Below are experts of layer 7 (counted from 0) of a mixture-of-experts language model. Rows are named router (the router's row for the expert), gate (a neuron's input weights, with its number), up (a neuron's input weights, with its number), down (a neuron's output weights, with its number) and show model dimensions 0-127. Each number is 500 + 50 x the weight over its row's rms, rounded and kept within 0 to 999. Numbers have three digits each.
After each expert's rows: "mostly gets" lists some tokens that are sent to it at least half of the time; "gets" lists some tokens that make up at least twice as much of what it gets as of all text. This comes from a sample of Wikipedia text that the model never trained on. Tokens count by the router's weight.

# expert 10
router:564552515557461480577577495498580465456479527506540411522616485514591578492342514519474504543453548528515475512503476460606517426413528496538557370512461428539521482451449524531524509498457465510445464524533569464460518516540476484537418506509625474526582534562462473553540538565477588462436497370499457499521472502520404531510431496492461465458415509548472496492546495513514449487407
gate32:508488502528476539555552559537568478486512429490566555589534414495513450535535471590453494533509509513446474478404449511442530400590542506508526493518483479480410493496504454517568455566466537474550476613383460533384498447438447415463537532570491463483594531450411523594435549457394545578456499470485554406551515468491415471493494488576477417476548507437478464503560522519549497519522
up32:593460516531489475588498481524578455466469424405577486574423511569459390464457496505574410460540492463521590465466512461583515469549544449521518507539472504570498489408468403495481545432564532498432504388528379508587509486460512535506450455508503470473532551491480501500530398430441442558533637491526489434547575515499593467558487494562450458453501528529525482492537423515514506449485
down32:605520499436430436510508561475478547510510507498390466402504562549531507581393530497481504442511554506558447489497440485452488547531521481469401511502567498365631491500450426499445498541462515471473428438545500469455482504486506460461492501476532443535416515481533565481619412536555463464523539399594570556548482476499444528464455555606454412477472563485513527475490528504404484467473
mostly gets: " re", " pro", " con", " de", " di", " Re"
gets: " ", " re", " de", " con", " p", " f"

# expert 15
router:559537394481513444502600555536511492508450484461445429471528515523501576515448500481463617546463548494476563599507469423576499500454578535515548463510500455502506563464407492485487472499463500504525455560427541538386517522501520514618390479546515437503458536560560451517532554522546564478443490396497569398427489444477444514499470530429533403555511485532509383487618464482501478509453
gate10:536507529493451540501486470444473495521561468487534521590489405529470497473408515469511569549495577438544495553524542400461426471494635517408522525478559572513516538469539462515499554486430576532514474395475532474504586469479340460467514618450465493592532579566483472515475453562590532518428565400530495475404517558533493578474508522489474527541549561563517464453513458510507446526526
up10:505512391459540511441513470543574517526507495462524419352417447446594470542522471458501432506506432518440552480535532517424502638432550524539513463463435503448526510567468431489490519527460560473429429422465543490526611515510593542519567485544513416519496379465395518457500474544445486503515538514522513475447398465440508489543504558468422476496541397490444522550486466501431482526518
down10:567592579363536558439489520429526422499567518467565475472521469430475442452460470395480556612480494572481521459485513525468476534478508494497569459506538399538431554420506466509463557495571459522596442524480536396486512494499543519468556573520518463500433539438542497504482470508492479520479468546512603499525424529512556465566535471405459505469548408482586549451545487467500352534533
mostly gets: " he", " ", " she", " who", " ma", "-"
gets: " ", "-", "|", " |", " he", "'"

# expert 4
router:540509383555437441460597510506522535439511371540528519519532485571550457413451518557546516531481453561555421564431433449527555518439540504467568433519455469464434578424478512525495544490589470509485549504499558513497559579550571450573514493524510518474424547472431564460619509578493531427438470507523600423479518513580410509508431452535527522564518464422499466511498489452439477484484
gate10:589623528516470502510389526443452552493536513494672474472485508527482425505506527523463472489533561500506519501407574413496475528601494497489450459472558516462455451489528492532515526609412455551534582569558433584570498519573544467502404493515492541531533562508496540473497544539584513552454500515487555503502464501523437447507510437529566559378477466508518494413571516539535545403567
up10:561425559517549447523499594463468531553452482499462541500435470540494498619505473489445381500506575503480495583514433511580452429569524518616486468450457449555363504392506497471479516440490472521511447487438443523573448439540486488559483517519483501504528463577502581601529442445523513419525482541487484566459433513574553396503514510530556452478478590487463549557466493590484564519437
down10:543558432605494512470488581443421488530501479531532529533428531495437497583503390437620474490491548448443542505499501482476439485497482519418523537438484585505485482560544465498414484543553441516514523556479438483448445451482487582483447440485507514538534489530544566544452492541518462530554342315458428485548526482513454476480557461583472523474591448510559517476434587468517484464503
mostly gets: "ction", " game", " film", " music", "mission", "ities"
gets: "s", "ment", "ation", "ing", "ion", "ction"

# expert 14
router:532545455550427410466550533560515566472479430453458478482562526482565564462441523546472496607446530547383467526531418402573467531456525513477557436543482462589500541489491581578594564553522467470461467558498566529543565532521405431554433419493521527442499572493477582490458558504619484493466436527474569470477489558492409533455466576543505482455506504523522439534508501514526422423518
gate14:502476478484503538504629531533480495510501447573536556452382506481435578470480407441521510418464527453473446456478455541547472505475496578538511514555495446527501482455407629412470508436567483516526445506470500502529493483538598476554484571433522487475470471515515527530546499453491635482412395419497470542480594491536427449538518518477470635510423417509428527496574487568497513488567
up14:519521467494527488562445562407458463470562477547527486509516513500497528489578517440452484529479431550513563518424551550468534455444496452524606484507445488452482550538455465565546647495510549498477418551463472511505426559530501567595503439460398381519421540393441559557500459583568547571536508425506507516534513530527528489571520505444609596541493484574550472567483451430516507444518
down14:383516576501573421468437494495576446520461399549536498543511512507500532522454474503567534507560447476508613534578511502476483522417495530553532442514457537480524554500498475539461505475488470511579427471437488499450449461509464471547537455527561428510517507511479580509386494460509555508450571686494513453537588509575419350561493451533467535541572506513525463433429447543534513468471
mostly gets: "),", "The", " with", ");", " while", "="
gets: ",", " |", " and", ".", ":", " of"

# expert 3
router:573564451513445400528537538542557528445563463484585394480550486589606558423439537531493606528432509561563475522473399439454419425435500518504529522558474414548520587463388528479535483517477424530473564516480598501456606502483501423473489482508469564471412510486445554570450528544476504475448491456515576483484504466520465535471484513523418513513463468463494450518530582528441455523550
gate14:480529536420481476504535563628502404492471491490482420475526486554587553566454545461499584475523452449526502472425440502549398530557472576411419428491488444527456503554481549559589425499503551525507533493381616620433585540542478513533504476464486529483556494544436489498490417485575533445431436424449546488556537487444548488454557500512430502581474479453503446549522529509500474519503
up14:567506538447526380498451500514512477534469526532529497547475423579456541466522457539518531513477532419430542589488558551529491592604544500545463483506474397574427425537533507557460518580609541477455532473480469515539465600538556461494422502434553559470507449590463539514544519427598536523509577558523471368459450576415424442561493486459464473503550558472469477482435510524523465484482
down14:568505426539484440506460522545521568468464529555501469603539455559590443513464414514539482442550518419523469562465453442489478454542501512427468490600477427494436585570526455566565486463586522494455446535513603454484500529474465435500465452477579561523559425479469486500533437480594620451486451514550415557525491558393527454510515528452499528583522436531439473461481510522466581596447
mostly gets: "%", " $", "(", " (", "_{", " Location"
gets: "\n", " (", ")", ".", " |", "%"

# expert 13
router:625425420537529423466542538525517414449460519462515480478448534466566421441457525612467491566373533515527489588482416419539424434448563440477561447435485449570496527450430522552565509497523461484483523540538499469507504546509457460587428395512580474428427500484540484512562510618464482497473515502516489548471506558461498538450471568502415485526424444494473474445468549489461418522504
gate14:604460470547494537451532468599453457515498471512462532482513512481478529538511495492554507480393484444485470506527434473448497477546505447455543457415444472423449457592514509657492553491544408502460542468495427500428472506568407443532573562555443476483529480458529571528455563565528568531464599503456538438466509433477448443588571502449644508473510472456522451444476479453583505539579
up14:480510502488428498532505498445520447461484556559507535549648492479520535419475469519605613464602427471493503552556459565521499502460490418445482511512548472480482546587493534442417491449481441461482545538546540408466496441511528554446527470520559599532564410515371482501556491487528440589577515429538503524553556556459520529419519443418481556536380488562475523466480479545454502544516
down14:487493547506464458451584417510556515529473395425526454490549507484481593495413458546428484515521507605449551588447512449436484592526387477453497470529402485583458489556552545503517520495545531570475542534432499481544430564548454472536403418562565543554467498467495514467501553427513438489439520615506473560472521464405505523518463467562481507499543547534419523530417461557468586556464
mostly gets: " S", " J", " H", " T", " Th", " K"
gets: " S", "s", " F", " T", " C", " A"

# expert 2
router:537536460587515466531548525511409584471465441541542485600536492539504507419415494593533505508519480510490414630536421483566447449518490504505589497477511495529501575496430505492507577466499568436519512533475554466404601534538464541620522434525498544506583561469461543486538518539490571501427542457479562431405520505521454587576478490500453557504463504565523445484578554486463392436525
gate10:570530478615573522409516579512499546517479494503527504590519496521452444485476550520445533516488594396588441574411444451496456489544575484498492556469424461445582569531551467554381543497505553548520514495454534508567514492485457481509495574558566505551480582486537542516475436604461516577465454498506498420511423547496389515471560470557456507455467603440548508486501494405431526484550
up10:552466502557540597419578494524470495489534552587546498478479514508469491566457451546471457504563542543371462458533555379508536536511431531489450473449450477519497524525451498429487506538501556436530400437570545398672543513476486502475526581605477620497442507551512420467578486459519499526468543555441490571534524531585462474581431530496503487466557475451506488500516508569475448519487
down10:487544561474546546502511447506497450476539538547470512491462446426471577460543408479590593495399519474564473484470479546511502507444458521485372476433565657560521552507462591478496505512513572461450535469532442390494458567449484519448524457530565538476548556588504445458460445582461554476498413377487499544536599409490432535500561469538491460501446466497552541456524479462495543491472
mostly gets: " free", "See", "\n", " Location", ").", "et"
gets: "\n", ".", "t", "d", "it", "e"

# expert 0
router:565496499543347477424616508486440463462497434400592497528487532486543480454483598465508564560470509494480512488599443459549504538394575519546524474516485432555458540558437563528582545463493438498432487561529484425476515550532446521559555441533509558553523527520546534548476571513593472483494435443465490543517427497531481582523416463456562545420469487496527430529550460502414457455560
gate9:490572469594467463522441560501576560546529539430540629456491541449596456461559470441550560555562603449514488471480454487469610478553537511510489481495509454522510467468404492550426436496567467511589531534542584417503510512423462454532526517426535538527526472528459551537501563545517504614450417485480525527487450413487470559454553439488538486468487525545436439629538464494521586496462
up9:481481519533447428468535511516449544509609473448489512495549515627546606456524519501571390446418479414442461513528488484535523521470506429552468409487536528498539539586486571507426566531470462538578511493522420523454532416464490482554493482479523474502434439506450488509412588575528507493576433453476525557480522524439510471491580530606513455403532577530430563408441515464424518565520
down9:451444481479565388448540524471491553494457576500588498561509478450453456561578418518486487503489440474560440471501568498398472502450489573537479551554447547530465481525455587400519477489501485433519411495505532548487484555557535539542553474576455591568528406519440488390484470416508345522529482546529522499484591516479452549504514540541578423540382511529503447462479539462506502564512
mostly gets: " st", " pro", " at", " in", " lo", " la"
gets: " in", " 19", " of", " on", " at", " st"

# expert 5
router:551513493535501467452547562483545474486527403600558447474538468564554482499475548564600590547404533504532450544483486516431484600439552513468581416480493536464521505430496570500554523518539523434525506580514549522503567617573556452561462411554542480547544444493555561538568572564471577401465555439489546464475535428522424572469528470485506503487462507448522495508467563440460425457436
gate9:491422501419425418556439558470538475422571463512472516583505398466545486539527510496602520490397515467467573461499516493476426520469530488465552471508586467422494518621407484435541481408443476564529548532518432524526470478515484526510499586457572479507460545492438523551445463534438507527437411513539553494406415437463463546399436458545617479462515434488521559506523494451478489443491
up9:443490477472502471583502415543435546461463548464517496495480548607504523456490486518593459533431367429485468539492503602518492525533457595524479508449536513591413485459497532473584437484561420519567521532467424470485546501526562598499629443541452504532458541565520474492565453499596546577509495527419468530391441547536459528451536494493475412436522515458484557506525512445405504474549
down9:421482519466517460500539478565555544540521464407497525595462469553503546523530481520470466481557548532520409495462568474485413549495470481475542473536497498528485448444472504492564444508597463459565443521411490466459526547449369563483514485606544533540492539477499472453583448507578455471483479390533555521481426473364430597486593458497555381486494575414554453519479492525408472520507
mostly gets: " So", " Ne", " so", " me", " can", " Pe"
gets: "s", "o", "e", "n", "u", "i"

# expert 1
router:572505452506459454517616538432468474530459454506591571516523500540459538388380528547543537562448538544446485521460383429435534568546494503461585403488548430481439487439497505517629508454499464487489448460500548534492599507514485470551448497516609527457535526509473607527549479484557535515425446506526539505434487474456498558490488575521493480468477496560540399531563620467517472461507
gate8:487508578456483513389566369564440470589451491418500524542496472509476462358550461485486440511530440423440526397458423512479493501519516540494528470495409474594402444463491532489595436492516418499498486573481463497523511447543486522584569563502476481452410492506492526531415540518568504539502451496489512414499550514507494487522583600498562512605515572508473447496508591504519555457459
up8:540462488518396444522436461570631505511520491529498487408438485601513463479477455509543477417563490490540502610586561596540501565629542477507550520622516474473524473523510582478472463507585497454478538506542547529504559471467499377462533454494445502577544470561528565421501471526455588547509558485462469467476433487502601446542426497513492592473574551519551539504513508488493449460532
down8:555429546520442453591517448567549525477462459599474548549552471455509524535512546533377481517569511525515601496545521533465515477459568417519498382575409554605527430513510499548471619507518468521515563482487532529553445414459499584526461479482541491523503512527493521498480412438486466479519596460442512554567542489493515540499505658469547433521477487497488519504425459505499479516643
mostly gets: " United", " National", " International", " Indian", " German", "ological"
gets: "al", "ic", "ian", "A", "y", "an"

# expert 11
router:599490445517460452436563530519512491452460397437510442532564509513498475486470553581526533624412538523530474483550481427593408546455579508488580421554470495467533591428530601562622549466472497506558491547527579480536518551527458511529421511552539511426514503500563568496470514523581540474434388506545547488464484441492521506487498540424501542398442493451465432535521470538454461460492
gate15:512474536557536455474524509515506527549577390548482624516479484482503585386393531500500488492488502481626386423628445467508480492415480449513588469451553481580506533509481516550515486594494524510557505463469530436364506445536533459458482503494444463465511464506478546530420467505492455551506635483480579526475455513403558489484481536482498508476483504576454408451538433482469515519545
up15:530520405487507444483525543526465486448512513436473566538580509461469403567509464507515567540517490507470450436564485422515502462527495610394526436476446575484537452498526473577447530572552515548482412559547504484524428489513433600463560482481366463522463493569510469466575460515531472465600487505438515436503505563550510529569433383440570458524478523521451500580436490403603496530518
down15:559506465524529487580519497443438551529506447521435502527582534522465496555495410498628558489516495510509460462567443477513504466551495455497511487574493557445602497509617473494440464569443552476482489498533463423473479397519566450478350467555459493572614473579421460418549470544464563522553512547458495513502427482482546497548566452441513433520503509414580476497573403510511454543445
mostly gets: " the", " The", "The", " his", " an", " a"
gets: " the", " a", " was", " The", " of", " as"